config.yaml
n_layer: 12
d_model: 512
n_experts: 64
experts_per_token: 8
d_expert: 32
d_shared_expert: 256
activation: "swiglu"
moe_layers: [0, 1, 2, 3, 4, 5, 6, 7, 8, 9, 10, 11]
router_score: "softmax"
normalize_top_k: true
routed_scale: 2.5
balance_loss: 0.00232
balance_bias: false
router_logit_norm: 1.0
init_std_router: 0.00697
lr_router: 0.00208
n_head: 16
n_kv_head: 16
head_dim: 32
vocab_size: 5824
norm: "rmsnorm"
norm_place: "out"
norm_eps: 1e-05
positions: "rope"
rope_base: 10000.0
rope_fraction: 0.5
qk_norm: true
attn_scale: 0.177
tie_embeddings: false
parallel_block: false
init: "normal"
init_std_qkv: 0.023
init_std_o: 0.023
init_std_up: 0.023
init_std_down: 0.0142
optimizer: "soap_variant"
lr: 0.00235
beta1: 0.95
beta2: 0.95
weight_decay: 0.22
lr_head: 0.00575
grad_clip: 0.5
warmup_steps: 50
schedule: "wsd"
decay_fraction: 0.923
decay_shape: "linear"
final_lr_fraction: 0.05
batch_tokens: 131072
seq_len: 1024
doc_mask: true
train_tokens: 489200000
steps: 3733
dataset: "wikipedia_en"
Below are experts of layer 2 (counted from 0) of a mixture-of-experts language model. Rows are named router (the router's row for the expert) and show model dimensions 128-255. Each number is 50 + 10 x the weight over its row's rms, rounded and kept within 0 to 99.
After each expert's rows: a language model's description of what the expert responds to; "raises" lists some tokens whose logits its average output raises strongly, later layers aside. This comes from a sample of Wikipedia text that the model never trained on.

# expert 31
router:63 62 61 61 57 48 39 60 65 39 37 39 36 57 58 46 60 59 36 44 42 54 56 60 35 44 56 60 66 49 63 37 34 60 37 59 42 59 38 36 48 63 40 32 62 61 59 36 69 41 37 59 53 66 62 41 37 69 58 42 57 58 55 50 60 48 60 43 63 39 62 54 54 55 54 60 44 48 46 40 68 42 54 40 41 38 39 38 45 41 63 43 44 63 42 56 59 39 63 60 59 58 58 50 60 61 61 50 32 57 46 43 60 37 62 39 55 64 40 54 35 40 58 58 58 36 56 56
It responds to: Periods and word pieces. Sentence-ending periods and commas, plus pieces completing words like Gre-ater, ann-ivers-ary, and words such as United, States, season, years.
raises: "atory", "ott", "ature"

# expert 8
router:61 56 59 59 62 47 35 60 65 40 39 38 36 57 59 44 60 63 44 40 36 54 57 60 36 40 63 59 65 47 61 38 37 65 36 59 44 59 40 38 39 64 36 46 63 60 61 41 63 48 47 62 57 60 59 40 39 64 57 45 57 55 60 51 58 44 64 44 60 35 62 62 59 52 49 64 37 43 37 40 62 41 54 50 40 41 37 40 44 41 60 45 42 62 36 58 64 39 57 59 64 52 55 58 59 59 61 57 39 51 50 39 61 40 60 38 54 59 38 45 34 42 58 56 59 39 60 56
It responds to: Articles and table openers. Articles the, a, an after prepositions or commas, hyphens and table bars, and word starts like key in keyboardist.
raises: "ists", "ist", "ism", "ions", "ister"

# expert 11
router:66 60 62 58 35 48 36 33 32 64 34 54 53 64 54 39 50 33 48 52 57 53 55 55 36 36 41 66 48 63 61 44 59 49 49 60 43 59 42 37 67 50 35 58 35 57 48 35 40 56 51 59 56 65 50 70 60 34 53 55 58 43 47 79 55 43 49 34 50 34 66 71 63 60 62 55 38 37 59 37 52 48 37 47 50 35 52 42 61 46 62 52 51 45 49 52 54 49 40 42 37 43 38 55 52 56 54 58 47 42 29 41 47 35 39 60 42 71 40 71 54 47 41 60 46 40 45 45
It responds to: Foreign name syllables. Middle syllables of non-English personal and place names, often Slavic, Indian or Japanese, in tables and lists, e.g. Hlavá-č-ková, Vladim-ir.
raises: ",", ".", "es", "le", "s"

# expert 4
router:59 57 59 62 62 49 39 61 62 37 37 40 38 64 60 48 60 63 37 42 50 51 58 61 34 39 64 60 64 50 62 40 37 62 35 59 39 59 41 37 37 60 39 41 62 61 60 36 65 50 42 60 53 58 61 42 39 67 59 50 60 48 54 51 59 48 60 45 60 41 65 59 54 59 57 63 42 40 38 45 64 42 56 46 41 43 32 41 43 41 63 47 51 65 37 59 64 39 60 56 62 51 56 54 59 60 61 48 33 54 45 41 62 44 59 39 53 60 40 47 41 41 60 63 59 36 59 56
It responds to: Name-start word pieces. Capital letters and pieces beginning or ending proper names and demonyms, such as Anton, Nor(wegian), Jord-an, metropolit-an.
raises: " his", "ce", " order"

# expert 21
router:63 57 63 61 59 42 39 60 62 35 38 30 38 52 59 41 57 62 38 40 44 53 57 61 39 43 66 60 64 50 59 41 34 61 40 61 43 60 43 40 32 62 39 45 59 61 60 37 60 46 45 61 49 62 60 42 41 64 62 49 58 55 53 56 61 42 61 43 60 37 64 58 55 53 54 64 41 41 44 45 64 41 59 42 41 43 38 39 44 39 62 45 48 62 40 60 63 39 62 58 63 52 55 56 61 61 62 53 36 53 44 43 60 41 59 41 58 62 36 48 37 44 58 58 61 40 60 58
It responds to: Word-initial pieces. First pieces of lowercase words after a space, such as prop in propaganda, ec in ecology, min in miniseries, histor.
raises: "uts", "ators", "als", "ences", "ters", "ando"

# expert 44
router:58 56 60 60 59 44 37 62 60 36 38 43 41 50 57 49 61 65 41 42 38 54 59 62 37 45 61 63 64 54 61 38 40 59 38 63 37 59 43 39 35 59 36 39 64 59 68 39 58 45 43 60 55 60 58 39 34 60 60 45 62 56 52 45 59 42 58 42 61 37 62 61 55 55 53 64 36 52 42 45 61 40 63 44 43 48 41 41 43 42 60 47 37 62 42 59 56 40 61 61 60 54 53 62 59 60 61 56 39 55 48 41 59 42 63 40 55 62 35 54 35 52 60 61 64 40 58 58
It responds to: Suffixes, months, headings. Word endings such as era in genera, ation, ion and is, plus month names, degree signs, == headings and numbers in tables.
raises: "y", "ver", "ys"

# expert 0
router:63 51 63 59 62 42 37 60 62 32 38 34 42 51 59 48 59 64 42 42 45 52 59 63 45 43 63 62 60 49 62 40 40 62 40 62 38 59 41 42 38 63 40 45 62 60 61 38 59 49 44 59 52 63 61 40 41 60 60 55 62 52 49 57 63 46 61 43 63 36 56 60 60 59 54 61 40 48 41 46 63 40 58 46 44 39 38 42 43 41 59 51 47 63 38 60 56 40 62 62 61 52 51 60 60 61 65 58 39 52 44 43 59 39 65 33 54 61 39 50 41 42 57 58 59 40 60 52
It responds to: Function words, word pieces. Prepositions and articles such as for, with, the, plus mid-word pieces like ire, pr, e, and table pipes.
raises: " than", " range", "ography"

# expert 18
router:60 59 60 59 62 50 39 60 62 41 41 37 36 54 58 46 58 61 42 43 33 53 58 62 35 41 65 61 64 56 61 41 35 63 35 60 36 59 41 37 37 64 42 45 58 60 62 36 56 49 39 66 49 63 61 42 37 62 61 48 60 55 53 51 57 50 58 44 61 40 60 61 55 58 52 60 39 42 42 45 65 41 56 49 42 46 37 42 42 37 63 46 44 62 37 57 60 39 61 60 64 51 54 54 61 60 64 58 39 53 43 42 65 41 61 42 61 62 38 47 38 43 63 64 61 40 60 52
It responds to: Word-initial letters, odd bytes. First letters or pieces of capitalized words after commas or articles, lone hyphens, and broken non-Latin byte tokens, e.g. F-orts, -ever.
raises: "hi", "ats", "oms", "hen"